{
  "n_layer": 13,
  "d_model": 256,
  "n_experts": 16,
  "experts_per_token": 2,
  "d_expert": 96,
  "d_shared_expert": 128,
  "activation": "geglu",
  "moe_layers": [0, 1, 2, 3, 4, 5, 6, 7, 8, 9, 10, 11, 12],
  "router_score": "sigmoid",
  "normalize_top_k": true,
  "routed_scale": 1.5,
  "balance_loss": 0.00832,
  "balance_bias": false,
  "init_std_router": 0.0371,
  "lr_router": 0.00119,
  "vocab_size": 8192,
  "norm": "rmsnorm",
  "norm_eps": 1e-06,
  "tie_embeddings": true,
  "optimizer": "adamw",
  "lr": 0.00188,
  "beta1": 0.95,
  "beta2": 0.95,
  "batch_tokens": [131072, 262144],
  "seq_len": 1024,
  "train_tokens": 524200000,
  "steps": 3100,
  "dataset": "wikipedia_en"
}
Below are experts of layer 10 (counted from 0) of a mixture-of-experts language model. Rows are named router (the router's row for the expert), gate (a neuron's input weights, with its number), up (a neuron's input weights, with its number), down (a neuron's output weights, with its number) and show model dimensions 0-255. Each number is 500 + 25 x the weight over its row's rms, rounded and kept within 0 to 999. Numbers have three digits each.
Before each expert's rows: "comes before" lists some tokens at least twice as common just after its tokens as in all text. This comes from a sample of Wikipedia text that the model never trained on. Tokens count by the router's weight.

# expert 2
comes before: " of", "s", "ation", "ed", " and", "ing"
router:503525490527462476480540479498507510485502502442502502490496473534500529504507478517506498512466462509496474490469525521483542488535488478509463508540465476507501491477474507512504578527513488471462503463468478502516508480519460504464533551432527505534507499537502487531525493440517492482499465500530481469480493485512533516504491507501520507519490532474513507522556480499518497482496496528518490511470468493482500538492531511497504544525480504505504520492507508505491492521466521500520512453511492512518573457477517530498502542578473517516510513478467542530526458491514480508552507515478489530493541516532467499527504558473510466500483515498545489492491502515504521500497492504465542503498521461518496464492482452518512489488487507555524485444468525540483528539485481
gate0:445505485512486506464538485538492466497482483476523516492496498520483493471470490472526545542485518535516485501478498522462481486502450502455470498503499480519512501491458476473484494489515504483462523557510499532468526504494481489540486482491507530541450506518509529484493499487470463527502500460503539481485503526520458490486469464496498501485460499477531507521464464506496518552514493467497479511488485483526470506477504470490494496501478485452527510502484530474538470493497517501530489473501499519522525513422482501491514511520459550531447507514520526544499487542502480564522510532517480494519531465486476526481507528478482478511511476463485497428436493499505484507530486497468475475524528494482506488430501483498480510497501553475497497467495490491474531558498459
up0:494497481513478468512483472527511472539553473518543529494485532498468504473498510480486516519501504496519497501485471486432502487524453499473488521478464513522503502477475523469505540486541509471493562477472537520504492470459467513492488510484480539522498516537499497528483510549491472514476501450487496536473488495485503480451510417524490508485494505498539503479502503535473481533481534524528479494506468515504483485489555469506504489497500507462451496499478509490487509526539538511540493473483508496558461483497511499514530521493489596494526499491487502488501487496486473476531507480492518483505449478489504510447508498492452484532503470530472533503477479505510506519524465519484499491470503506458530484462490469501507492459475463503519440504446505516499501527552490
down0:481456470494495496533493477549458496472464506508486495517474464562507543499525505544534553473525489501487519538498509504462490472490557516470474482477475475504536491494467494540497503519485539523504519468503518522483496513509482487546512514481508446513465551503512499531458457500548483510466451546482494481504513498531464465526509493480508496508489541510511472513488508517478472517499483501471505481525473518474463514471516517468500472530474492530478505485524533481496491453476518505515510498533501515485528473480511520510498566512477506556481474515461542510530478510499521489507505521475472529539512528506499508522509496532455543511476473538485526493509477466444520512489458477467522493478472463467458492491526499535520471502522446481474474498509515508506490490493545
gate1:469480438518496554550520519477515499507571532491501480520501523493481510503482512514449528503533503515477528543456546508470488476471515479533493505507512449489522524462520473499488539464512475498533519499477535508493463491512491514489510534493518525514480512505509482486546482508488461478523495467526480483512506507534520493491485463530512510530506503478516522480493450514518481528499475494497493482499492503487573506511570484510476511510520493510508546525501536466490528545466539472470509499488463524527507499454479506461507479507498501471496517464456499516504488454496486508535500504454526511494556510509513516500464508513541501482464530495494526482485511518455475492505479503520500460503476521531494438501519460488517470461494544491509505479487476545476441515462534
up1:468520526503512544463440474485550538495426457501526512450530506452511502512523496486536533494495509477518466483490517506524485510527475501452555521531516519525493492500444502521513432519493494546484505517502463459507522486534533480498516512529506458484511482485463522484507464521521528524500528553520508471505494482540508458497521498482475538457486508533488478513514472523508486490479550493502516487483520464514497482534451516532518460495463552514493507483521516463470509483503507528525505465518536469514498524514517483467494501469509482506513495464553509504485525493496497497466462499517512513527473521487476483525515490477480496474549426483505520479506509484509532506466475487488456525489522485510537510492487502498510497504520460488501550500526494465507538513501489
down1:503521500496486523548478504490469542536542522498536490480466536479495516518493491482496489516478471501508503485534502507482486466502525474507449484493465495508511506491496511541466519487523415504468513500461508547527537522502506548473502496484524531526462496501514491473464492552514454535484498463457495480567487503493524504523471530527478463541491497471482519480521519475466503476515571523502509495498452493473510505511502486476486477473510495495537506552493498534479494538509512534501498491506518489504538476508496495524490483506536508480497519456540519478521457510529497495507521507483514576481488513506521523516497543523476521539510532458490484547476525509506503514508488503496506498491504520513485509462488504485495490438471472561515500405465494511500511517508497
gate2:448494493510456472501504493522517473506532535475521517491484457536521479480464491457464488482484507521504525511464484473486452492478513487525484511528492485460511497478528456499495482483514501497510501481502443503489489506493496527482550536514488477521540474462544504492524502467474481509531494477526450484492475475499514518472467508475521436520466476487537502494509478488491491474519504467527447506474492454510486532501469460474488521537512461487536481541463507515501468491484477514508534460522490513528525500499509564499486499485505487514450547472472523484525490477504484490493495517480483542510557513491483476505505509482473523538468511489550484492505517465482520487501493513461508510521498433556497507465541496534527443482478511499517508494528466546446503533497506
up2:503516537482515520484482505479537501488465520441483532491504513498479469549511523479537527453500510494518474468495510500529498493495501494500497518526526533554478462536492503471465480499501490512502479557484498416516443526475513486515483471485517511447509479497487531491495501512491516493523531492481452549488490515510502462453525452507517503421495532515488494510514435500509537541478524529478497515490501495501459497502485518520522506461521508557481503486522474476515531526498497519497509515504499463472467443488546470504514504519531563484510474492519481511482507467520511448510512485473541494500455516476451507492493498479507512503490483514515469506472474524509450491471502507523488526484482467460464530519486484466457488516485455511516507502508492517503515470498546
down2:551461503481514528491493508516533516532485476517475515475511540585546484482506516474504541531482497491510502502438516485511503506480459480506525501471479495509496508461503494479508534450516447490491452503493467472528492543457449507513521486504529499479475512483525494511529493492504508499494510519485530426506505483496506476475480480491515464509453491510502545487472551505533488530537518574501468488530495504478478502498531512468504525512511499508516488509510543543493501535463527471547492506533511520548540489529565493498469496499488488530520526542527492495516522496517509495537470506502503501521514504480427505499513510481488507516492493478513536516513508467495532515519471521492483488470494525496513523502508463525567501523545520498475520512482557507536505490475515
gate3:508521535545454518504483470495495519478532466500554496526530503529501492500481480461489506524472496495529524515486509529476517514512521500503470538554502523507489473436467479488535505498551506491477516506517489540501519472516458491503513500519532549505499435525556512509511486463465459536506507505521503506525473496498462528521503524474499487517502469530527505505526502494539476485487511533539482473498479524512526523513503463466467527528492520481544506476483484509507512481517487503478483467518488473509526515489496526540552520491474512519520521497461477530511502498530469483540496466521483533480473483492525527538503517468490470574488484496514496523478508484490539547520486532432506445458514487501540494475484449478519481478489498537505476472442527507472484522511509
up3:488512478547509472483513498513504520474517529462487455486494490491453490497500501513481508533518524512467530528503504510484526476483477501528531443483523473526469486529519478498501505510493440522509495482522490490492485515493457479506518508531502481555510508525496443519489505476520511524490462474500525543466539524464478507515496566492487526511508499475504480504495491475484537493520481486492480510491488514486547468523486504463527486486487481498467512510511536491488487487451540461519461569499511553513508507468494563502467469503498505480508538523511501448508498447492499531465505511529538479472530523518531489535511510494525496482538497544530509482521559548466504527495488505481476513533498535498474522492514496590482517476488502531529502488507496486467495563539507
down3:462496498514525474452532451505486505506491483455491473493486541515485530521477547490512502462503450458476489511501503479501547534493511513549513486461481515509509498531502555542484483515490533500542475482504490526509447447500448485556508491467509523478550482500533482522512511498513495490526567502520482510471496469533494524493516476491497544499527554521493458534454487499514509501520513479509459507507536468517488482522480529528518524512500484486541519505514486471485533503504539469482506522500494520472510462456489517503443499465523509503475497499484501510456533514510506452480488536497511467500516485464464484507500491449515495490490524481465481485484475507501479538507446489496504510511518475491553480487464495494508552530480457476538515502515474500444517479504528
gate4:460487528489504471503524498496492559467491440511501494481496530544505513490523464471463500513523479538536482501517473504480558496488485484523455532511501481501480526511520464483494577528459534485462502495481523511471491508469540562520523467541485539478470481520454515501483514470527477522488486501537481476468477487476540524535485468487534508506493526479513509514531527432476519507477463511518490512494492486502523500493475466525502543509468484534471479458489540516508500470478496496514503512484482509488536486514427491538490472510490493485514471497479492500518502497490513496499527491511528542499517549496485480496468518464537484561538486524481476510484469502547495522515523520498524487449517480519513520512470519516489535494477447509480515479518482471511495529496453
up4:497484508463526477511533464521507563446502478486478522472513509566483496471554465547498457531441485499495479498490552477519534517455465508501475477509483557496480508524532490503490522506514505498468456466519541510492520477513513474533517464497468513485532513544497474501494493500543472493497457542502511509474465458473545482518497491514488558503495487462458523485513532462463467504507506496480465523509500491533498494519515487496437497546514516519488486478494472505499506486494527532498510525462492477515546495466472568489477505502494494509542503506514502490513498523519491490500513500455465502476492499477485483516493496495527472508494519473484485523552500500505499478509502479489503532448512507529529504560490471515505483491526483476462496490480512489555481564490473
down4:445469536492493492451488491466497579481511508471541494512554498460463502484531492494508476526500498474502512513503503474458517503540526526474542484514544506483523513490513517542531516485488463485460519499490489517501516521534484485486479511482517501473493538466529500518482491553493502475550502473510486524535518540566472438523539519520500523510481481475495481501502454512440489501527508512518510527482514497508521530534476478496467471506570533507511497484524495507481495515477488521508535485472508510520509491499486561519497504533502487512527503456497505464490541499474513484496522499507504485503521507473456514505524514552509470520468475530494547511503508494476468525527490504466470506470459441476446486519492505509517500473461467512490471492515468498555521483511477

# expert 14
comes before: "s", " to", " in", "ed", " by", " of"
router:512555540547489491516493494500511519414457527458547495518541488515480533534508514492490513518484549476497522519464480513509490485486486436486505488504505504509497490490526500459525532496518459488519477458482490500462519450524454473497544487515509526494469488580494511517496433505533481537536481500515522526498504492541487518503505503493550527509525507480494516532476469527510521468503523497510483512499467509485491541498511492482482556549481545479497487466508501481465485493491514474526465457528514520537537521480488520526481541517489461533474522485490498495474523490528483487504498505507478546488511481531524501516498544452551472489513499481491490493497530508488510531480470465468513519514502480512474505470533493478493466445499468524502513455490481516492524520503489
gate0:531514499502482501498551475525432505512519502483445536531533495498464513528514495472519512516507481486512545500490522506440477549475447486483511519532504512521455471489517549490493484540496455535485469502541505457515512484499481493526517497511497463514495486565525547503482461480554475517535481475512531461513496489512488473530557485502516530507479482509529493469520491513502475457574461512502517502459502537462462507507511480477473494502491498498454474481478489533492531487515497506477512498488511520522511493499547480481480504478545475486516476493454507519471447534520494551521508512478499546451495466476515458488471492505472502509526491492473497512505481508539487495478486459502500517523471503511472496535476523522511479465502488529479469513469540481505477482505513
up0:511475520495458497509527571472564494494504534519479536527497514536488492506497531474496507506538483510453483482497487497501510499509500487480504499524498552492507516515497483488499488499526499486500502513470476492449468479556513516548514524479490496513487490467506467519448500495447484494544558493458516489516520417470493510464493484519529502494491548466489487533497509458498520524489490485505529499479508466515454523506499479499542490446536520494460509492498531516505492509485504455473530513530501492440485558542453541517486496489478526529506536500509520508486546522520498469525481475455537525492517515498472497466508487481522482505530485515488516498491483461531538480474541481511511505442519497524516545483500469481485465446519480513501511510509500503540482534489471
down0:528502504508538484470538516493523500500478508545526502492498496508529503520491474525523508521467520483499488514478455491457503521493487468501499464460523570537491481476510499512510468524563490487490476505514508472521551510491578516520498523490479537507525514534511485504511485485472490485465513470490485470469473466517503496489490533536539493478490508511482467496523461540492503497511464484528533450446493527425499470456459512513492502485465503507507516502557425510467493510492505439492521506514502488529533531466510545483489510539463531519493476499501488531510517520498542488508469522495509495520489487468494500487487489499533500484494480487536482490501543509514454491513493545478545458510545501460503519475527539524476473503465473527510524511531509505506457485485522
gate1:541531488510517527525503507479535483472471475477556435509527489507512508525464479531497506528496514495493491534493498543497478485511534473523504502512498474534514521463534494512493466510476489507502479441520500495477555506480500475500542528498512538467519480507464514478473514494492499505479475518524504446465452498491507489430473522489462482449504530524526485505512475490485498517476501535538492518509479464495502553521489486494538504512518504526557507502489516498499503507494477513531495497467471472486529517514483514425527527570491522544549514459448511442466495516436512544488489549472513482483475460537496489505497493500471487497501505482530448504499506480489462516510486449473462506492488499505550492528489514474500469511505507474484497486490506498502515478503492
up1:500484506505510441491529499469493477503521493507490493560542456488525555520441497515495465540469496489453508518492532535503439521503513499521501534457451471509509489487505519477502485510457527502495504476506498532495524508508499513496483492551481504455513504489496505497475531513474537490491470548504526441466477529515495480477483517515427513454473490532481528489475507539501509517492508546522518491532495480519443491453520521479498540500523495535520485498527519494493507470511471501509511529494450483477478544493477518485425513526466450514525491515473531465520496524419501511523530536531519495493480499508516482461485502516515505507505504495471443479523492505533496494503492473532477472511501527519521492501499500496553470478502498457478501510488496496473481483482487
down1:484534508525457473517506490482531490515507540537549504469469498492460491521474502526497525533543521475495473493541505498518502526516502506496505469499483470456520485509500499479507485499545460497465488510503489501502516546518485543487503471498443529461505495485507507463503491495490467509481528529513533526516457479479487527520479544468460494491538478481489471501535527501532480562495474543539515503513534514479507496513462531513478491481504521508513485479496521501503499479523503482523493478511473491489468518479405461508516559450488482514547507486465501464500510521487513478477515511476482473475527435499467490469523487564462486478464498528554463511530549516507464490546524498515474488490519509485500474498526490499466508507541469542504489478469519512504505524536494
gate2:509525479553551486518529498495497538531498538521491468453520468526442499496533517478490513484471520529485480524476508480499505530471528447493489548456475526456481470472486538469498531451514464474481481513542569515465507492493500531507506497502480484563463517531487514519484545449502520509507498541492503507500516521473532529553486489498529524496504485507464494499487475486511526500468515513478498542490505484493492522487546463471502492491495524538511506541534463496505449520459483452549459478546524465506501452482494508474490478465504487519513483464467532486508513467469493470478483499489494475482468499493504531511507516491480490471481522512539452496499510545510507519504529507510515508495482505502522513519516533506477528490483509475499526514501443500520515527537535
up2:474471554474501464480481492538480493499495469474466503460473519488520494479527492483502510533518445520508447497469495448506499475505524522518516530510515473504518487500525523476515485533512483460523535514495500473488496475461508466500512500482532528494543438474502516489517526525512568450514467555508461449497450504499540473525477516522478497522460535461550514511542479488483485505487532559504475511466497501483514502501528519502480525526503501501463530479498508498534535532509508537509499500454511522535505550515529527512487494503457506490554532502540515479486474522483491513516492486508493505515507496484554481463497534528510532498533476479459543493518521506473507481489456487465508519522468473544504518516497481545502477484503547534506474487482505503505517513469493
down2:516485502530531495510505512510481498537479503507479513502531493497478484493550538518499457482498522496485484491490488506466498544513515475560499496523492494505478478536497544487526491512492472512487488525475481515509470457484504474489488488507504497532502481479487507524488544500467485485559491510562501510502520452450520481507533554508488470520468505506537517497496514542515507435509533499461508525439513522467522490554553463468518513476475501458469501546512490523491495517540556480471550535499511482536453490456490514488474486492520521419495533487511494517511515517507462501507495469454465484512484492485507506528470512538446481495527478513510498477517473506495506525535550491488472507513497491494525516561490482490534521486521503466485518487483476542491505516540532
gate3:472571492499493517474476491494476488461500484511535455496495482467473501484560540512516465457451493502480450514499488478472524461465503455480504538471514522513500502495463490525498539496497467496529466527476463522518491501483469491452537528524504505480496504581490476510508431498551519467533473476485482542494431477488500514523521515486496452531509497470521504473515440497523514509503474482472499491473495522481506535513493481484501508553460512522485472519506501501498517496532490477537523512473497500517486484444504493490509481495482500520472483482506517504551522502506500486530489523525507479510507497516466469505501513522493513474518496500491527469529521545496478471531514543475494523483513479471465500539461447515481503532487471525529538494526516475518500501546535
up3:457503481501517496449515531524479492495522490484501516537477508488490524480481480481530503546523499487553618531493515505521474509496478535513534482513509479495505520471555502494485502521502527468504517501465502474538496491541509487504517452469500484504503481470516550541510522483516529502471516514515472473540503506494467454492484489475468509479518509518501532522552469504502478470507552517509521513492487480497520495478504530513516545478565499488486532516486545498482475499503498501506482479477483496473498520525528460459509469487480492447523496522480446517496486516510478516522471470480505484490553565481520491486526520537492529531491501486462437510533493476482468507444463498494493497544467494514524490486533528508503505509522524490480495488510489531473472479505452
down3:502517489513502488492510537457521532498509489455503494527528524451488488491525480479491508475493489517486471500518518459493464458489483501527501517524513515491508456542469514579470483508522515465508490498500512479476493487517464506480488499472492518509518506493480501540468553466521478522501469475519513525505510474518520522462506468491519517554494524467458487509507492488488541545456494542533508530490439476525470533476486464497503514472520499525480501502494525474511518480515494489521491470513502513512518469481503511495538506443468469477489510506515504501510534449521450495504529503534479486514520500587507473510513501497496538521491459495472504519511509524461493462456483500548487513453464500537514489432498473458491518498466485447504529442490493508505493556486522
gate4:522510551487480493528505491508444472474513480515531511524485495490490501468515478450475479546539497468527496514533583510550541461507474491539505512477456489489502480530492459477546520475505523495491458551498456503476492507514502487504516545522529484461518468555480532525486504517539485493492519497498499508505480494518445507508452492501492460464491547475544506518517472502502537454509510524532494503521537540519497468490506442503490534517426445506519519506506500501480474499468499504516500475482538462511521460506503516519498486483543469490485467490518485507514490537496507548545487496503498513491494499525523533476509519486490497521496474511501445479480483497524505547505501522479523529460490447512460486504508476513494519522473526514520483502473513490490516488502464
up4:513495475523489514470554539476511506538506480514452538509510508506497467503502448514501501505472487492449511506470507524454512525517476508477480585491483516475506507505524470531466508483479492517506536512516498497492493468495483507518516482477514505478499511454518460503506528499463450485518494488483518467540501524479527508508522503489497520524506475480480482508484524518524496483516483562503535478492499489466498509499561492460492441503546504498474497497469491494503504476494496456457517493547460523492455521478481511483512475520505526485543497481485568500481495520504486520483502450495569524496498501498485489514464488486531505506474513514491525492478475519525502498486501491533512442486452490472564518497461510515532509455489526501529471496476492493565434514484561
down4:511461490488510492502510472473476442465526532502535476485491496464511525445535532528459475499469490491500506498505512526480544511504489498519481486481518451541471488489494484497489513526496465536462502505447467496508573475516486511449551522524481500491509441529522477457487464470482518476502503447473482461541492475461482474516468500460500510513507497466496487469498470458531495496563518520493537528491505551492470407471533481474503494512494474503519487523503506524469505489486501525496488513455480517514515476481460499485491467482490508503484554476536532516536481502433484525471479492519459512518522518501514517465475497541504502522505512532511514500483499483477473508501495517494518491529535520527490512501502490527464495474494502509463505492470506502458494486514516

# expert 10
comes before: " was", " a", ",", " and", " the", " is"
router:487547520573497495511484506501497500458512509452477515515479512470478485491539516492540522447479487483483490559460486521514501472483494479477514505509524495502524448479473516531533539480515515450503495447472496496533481470491473484491543499477492538522510464518482518526541441467525475491471469520528518509485487468443505460513520495480467485528540511491532530531519493506500526442505540512504504533482477509436519494545481493512486498519476496514507509486500543479501485521455480479507495506488500495536548486491545494531524513538498519500508494507521496488531553519544509527514499486475513499529497504480471493492497536496509470498500535535516476452494486477488495532487466512463462478509519475486507524481503493490495469532506514514549488466489514579486503484487455
gate0:521531498518539517491486529509496484453450494456455536461524538494508510478482533502465540501496462481515507532505507493513488470509521471532493526465449490509479487566475515535506500474475509461480523476509470489537465482497505482510486566501507522515518466484484457514438502479510467459520485483490492487530516550475472489504551535516492510503484491508574521489510521527525470521464488543525538476524488488447514468513496476554528495453489476496531523460531472494527497495513477527503517487510475526495489501481493434533512513490516474480519504476527511517500501521519490536491477482499532515502545482517543449539496523510522501519466531482497526495484475472514470509504516493504462489498531467495479487539522484477483530502505472491502534481532473486471469509508494
up0:481517519473466509554541500511453452509551489477547467484528481485493505513511473524487508449450469517518492511503495469454504454508504542487504510506532449496505477480526522455479518491526520529464519497484546482477523485528514510484531509513503506462497485515503489529498504491542511520495512495521515478496509503516516521563546540500504468481495487513504515490575498494493460546491526534542504476504507509517507523500523520514555457488528497477498451513496504489487529487480518505504510522516486531507490483522512501468520478539463500474476471532473503488504513501459501550476469503498501459528489488460497511512512478517474511538488493481522481532577509530483518549518504480522513490505451500493487521441476516515461499514498522551511466483520476543509538511549512
down0:568504522507527458481503450519546476498474519537507493484494508529523513496509522473473503535493504525551530501521514486556519536503473518494466489526541490507498500546504502493502473487507509501545494511510462495477440492471500526469515512495520498508423472509566482490489514507508463498468555474505500484515502511494472470455492470496503493506543484467506517495471511497443465447514477498528505504496487460506528480505475493518469486496491519480483476510451536496500503496528523476526492487474509530433500467478504507490472483472485490520524478492536516491461508519538438492489498473477522499515507474510479517554500467447503526476454494499488480507492548457534468504470483494518473525497481484514486511517494478534501484513511502435499517543533543508529479496501485
gate1:506487512520509512525517518481503552513491528502556530541473483515533468493543519490465477468501522557476493535471482493509483487507513491507512457506483514510537532490494487547468549478481489557477496507519495496497495447445518493533481478504490536467573466517516502483518498482518481490518482509529486478482516456512521527497531483493488480488504468503488491531533480483472486483496537529449512447472504495464494532542493490461485555507505518459490496489504465510509527536475488537482493499528490504556541492482478494501440500516487496458518518473524495469487508515535533488481490515488521505535478535483508496496509513543484463523490509553476570503474519478514506504521504504496543480478483489506470485465481529551514498461540467493517489524497503516535480484461481
up1:547507493454510510516491449505489520502461507498491463475477497504497512500486542498509521513521491521529472521490511492491514527466474538480534533501508530506496521500499508497545506501476507508516484519515458473486524498488527476493529548501496504506526525472491518487472503484478493482424507528490463548509528507464486468475516500495487517511519435532503515512485523473531511481532493455523511481525497499516537475492506504552498501534448457524554505507498524518487496534512489462491484474484504489461476453490495516528511527453479515548546511528577520500432497515499499473494485502538506527467534505496486497515495496542563506485493501466518512504523447508478528468498546503519464480490511513490502491537550494500531493508483516533528502502522459519535465573481486
down1:487454517544518507479501513496486517470500518483525515498508493508537529465523458480513466530495552481479529510529520498496519477507524538511544453541529532501556494518497468500480496482475500476475556464515486476456463521469567508552460498489473538510522491507487474533524546568538498484548498463494528485471502500502531527503472474485517561486465435514485518490473496504497505488460528494486478523541531465528481512514490515482453516485493490499463493454506541456512510508515482537498507508485496527462542500523493492512499492549494491475507508496473510494511489513509462491552476495490511450525483486485471474520505516513495548506506499523454475519499522501503497502501503495514497511486499514533517527486479491486459518482552516462491514492495516472446503463496518
gate2:525475526490493481531453501508454480524587503512536495491488503507486460517456471457491501454473489490551504501509523494504505463528461510475445486524518540518491544478539508457508494536495496472500471498482505492496520496475492513505498475504495485527516505517546494488477507512491491527518505500527496504473503498524539457479491508510511496488504483519537513498536521499511472517504502490502498458502486537515472510522504499515508515501489472480565480510515532506518478470502534497563506517497493500500523502534536511501534504512500548568483482520536509470495522447471473469509486465538487485492517480473486521508450502509456506497506503521488542563518494540498516500445518553491482460511465483473538519539506502547439558505508509480474493482517488545480516537513527
up2:484462460499489515481511466541561509502463512481508479480467479552514501535541488494470534549530519507491476505493534538517529506533513487547531469505483496509503507485480460448495502530534525490491506486478528510481465559471472482460496493513519487533474496537545514501521525486459512492508519515505462518531521508500532521485467482476511524530477509488514486511499482458535523480500550470505517517502504444552507512500508470463511495515465538509459522523467524463473498526493527479522500459486551457513502545502530499474499503493466477508540513521501445527507481551483503514464497495529497490487535502530530505496456499526496479507491461456515469506447509485464506529499444486509511505522518486532480479457487514499500460491487516503493519475459504459509507512510467
down2:515447490487547522480495533473493509494523480519509460484507532471531494494535485469525478514514526474507487513514492508525548506512495510511502515496512486510493463571484508483522470516534501525518552492481508513517528535456407515467521441470526482537507533505505506506514495493473507500539520505480482499557515439468527486500516505513478488483486473514522507472508496537474502492507552493499497477494516476458527479476496490506533540477503532516510491538479499526480475478504483491526454492517468524519473483545518486507484507492465507469511473530452516499499480561489479476490458485551493518499549516465513512490452492552507504482476484507501524552519496507500514485476456516525558543481510481547527525513486519523496513499466454487531465528506497502491505490533508
gate3:498528538505496514470443498497514491478494518484490535527488532485468505466542512438510485541550484488497488499504507453482506498514495465477521524520458524540497545503468491526474503514471502493502471538509491469539510501491485517512510521445506469500495475492484500506504506463549527481523479498510443493492515504519529476481510470487497514500497496499472560517503541527520494515505512520516512491492497504438477515515512485519479496470440485512447519492458474479506515517545488522507508523509488462503540514475436478466483505476459499523541536481477516489506507460517470466504494481489479509499507530519516470522543526514527485493477482482466523494506513485526496528489484474482513542514503474505461495539510470472504526462529430465543557481495481494496485519442561
up3:497486544502519478474502432523509490520493468492484485514498474486466476467543559491445499480497498524534516470480512472485536491493526480469492494512538484543475490488490514528521544459493469489508496501514535465495462568498482497463505502451485520504505488533534509502570479467514524533516448503533473487511509471526493504491543503519527518509497539477485523530515522474512514517484456503506509526513493492452545481469507523508555501553499515524487510492522507507523515524490510489493489462489503525443498482495466547495492488507457498461501499509448462532523534500544474481488490477511477506509507493470502496505510528528499486509510492498511495496537549535493551489483529491503560490531495550498497480484480491525498492536498504514457511474480489488526532533489570
down3:492468497514509489450491512475511524480465456505546511497536509441505530500524511514481478486513477575484464502534505474552422506513499456523519531519551516489505521475481484497479491465488524530483489501549496493508501484447522451524448553503475512537552523491489483512478490485509455503498459493528475525551482464505476525535477500485497527496498499515523508516516479528530512486501494500466525529500523514479481475497508499492501518495496515535519516478526455495548501472526478523506479518537449427508556486544506500492519500492523471484521488504551484501442485472497516485516490502467528509500496504492492468480516506489495519481528488512463499504495481469520502526496523519509501485470500537541501515515490454510537506476508485472480492494545464487510487463477544
gate4:499512520510492507513544501516496530436482522464526482493493484514487473516504480453495536538479501473514523490481528461459528464500501493516543520500488504524472478496472471506506521495489510471459520487472477478488547476487469516504518540482545505521502500449504502511540511496490510516539468545518491497509503492492506491485505478462507496525460477440509523488489478435541505489500557486552493462489495464455519522514551513448512494515482483487486522547511503486481460479502509457482482486482548490508493518498527488479522505490459497520489504488474517482517485502537483482507463563490510519480524505483484513506464534466504475435507497510528499541476483529469484503474518544474489483560481484472529500476485503487509450496480553527507482501465463539488508550532502
up4:534543524483506493521508502526531485472484516522487516513503499456506496472527475464505517512505474481492499531534484471491511458499458530506520515474495508498524484547471505525520510499492553514530508504507474472485507516508467500483502493543490512507493465423504498479510520489471497493531493503488480465500519518479499475486501488467494487518464500500523515504462502501463505537474509486532519466543531521515497491481459506522532504551509481509546517499528513474501501452555479511483540531496473529467521493531550462526490493521493515513450544505482475439517573512495516507466487442466470474540506470442485506508493489514512498528479479491533476509513475535470450492473507515539466504516486500471513513499481522507505471517544545505490484518549426484511512520451481
down4:512428518469527513489528454502473456513493493450502485494484523501537509502510480483522526507542520472527505524547500518509459554494530425497509491456451482510494500518478495477458494499504474519485534489467512508580493503476532531526462509506464501491526527480525509477527534501528486477490491481512518489518538500501519490527503464493498497471455497494467508501501516511502475457509511515539505503497465506498486523529507505490520509521471510499488534515521449528445487460491502495491495553485518518486512495495505506493508487483524473490488534474484500527514450489545512508514494518494535513469507517462508494480527504502486461457550484529513479507488496487489502542484514495497443473494463541440501489468480483527485481501520480453544475446464490561495532481477470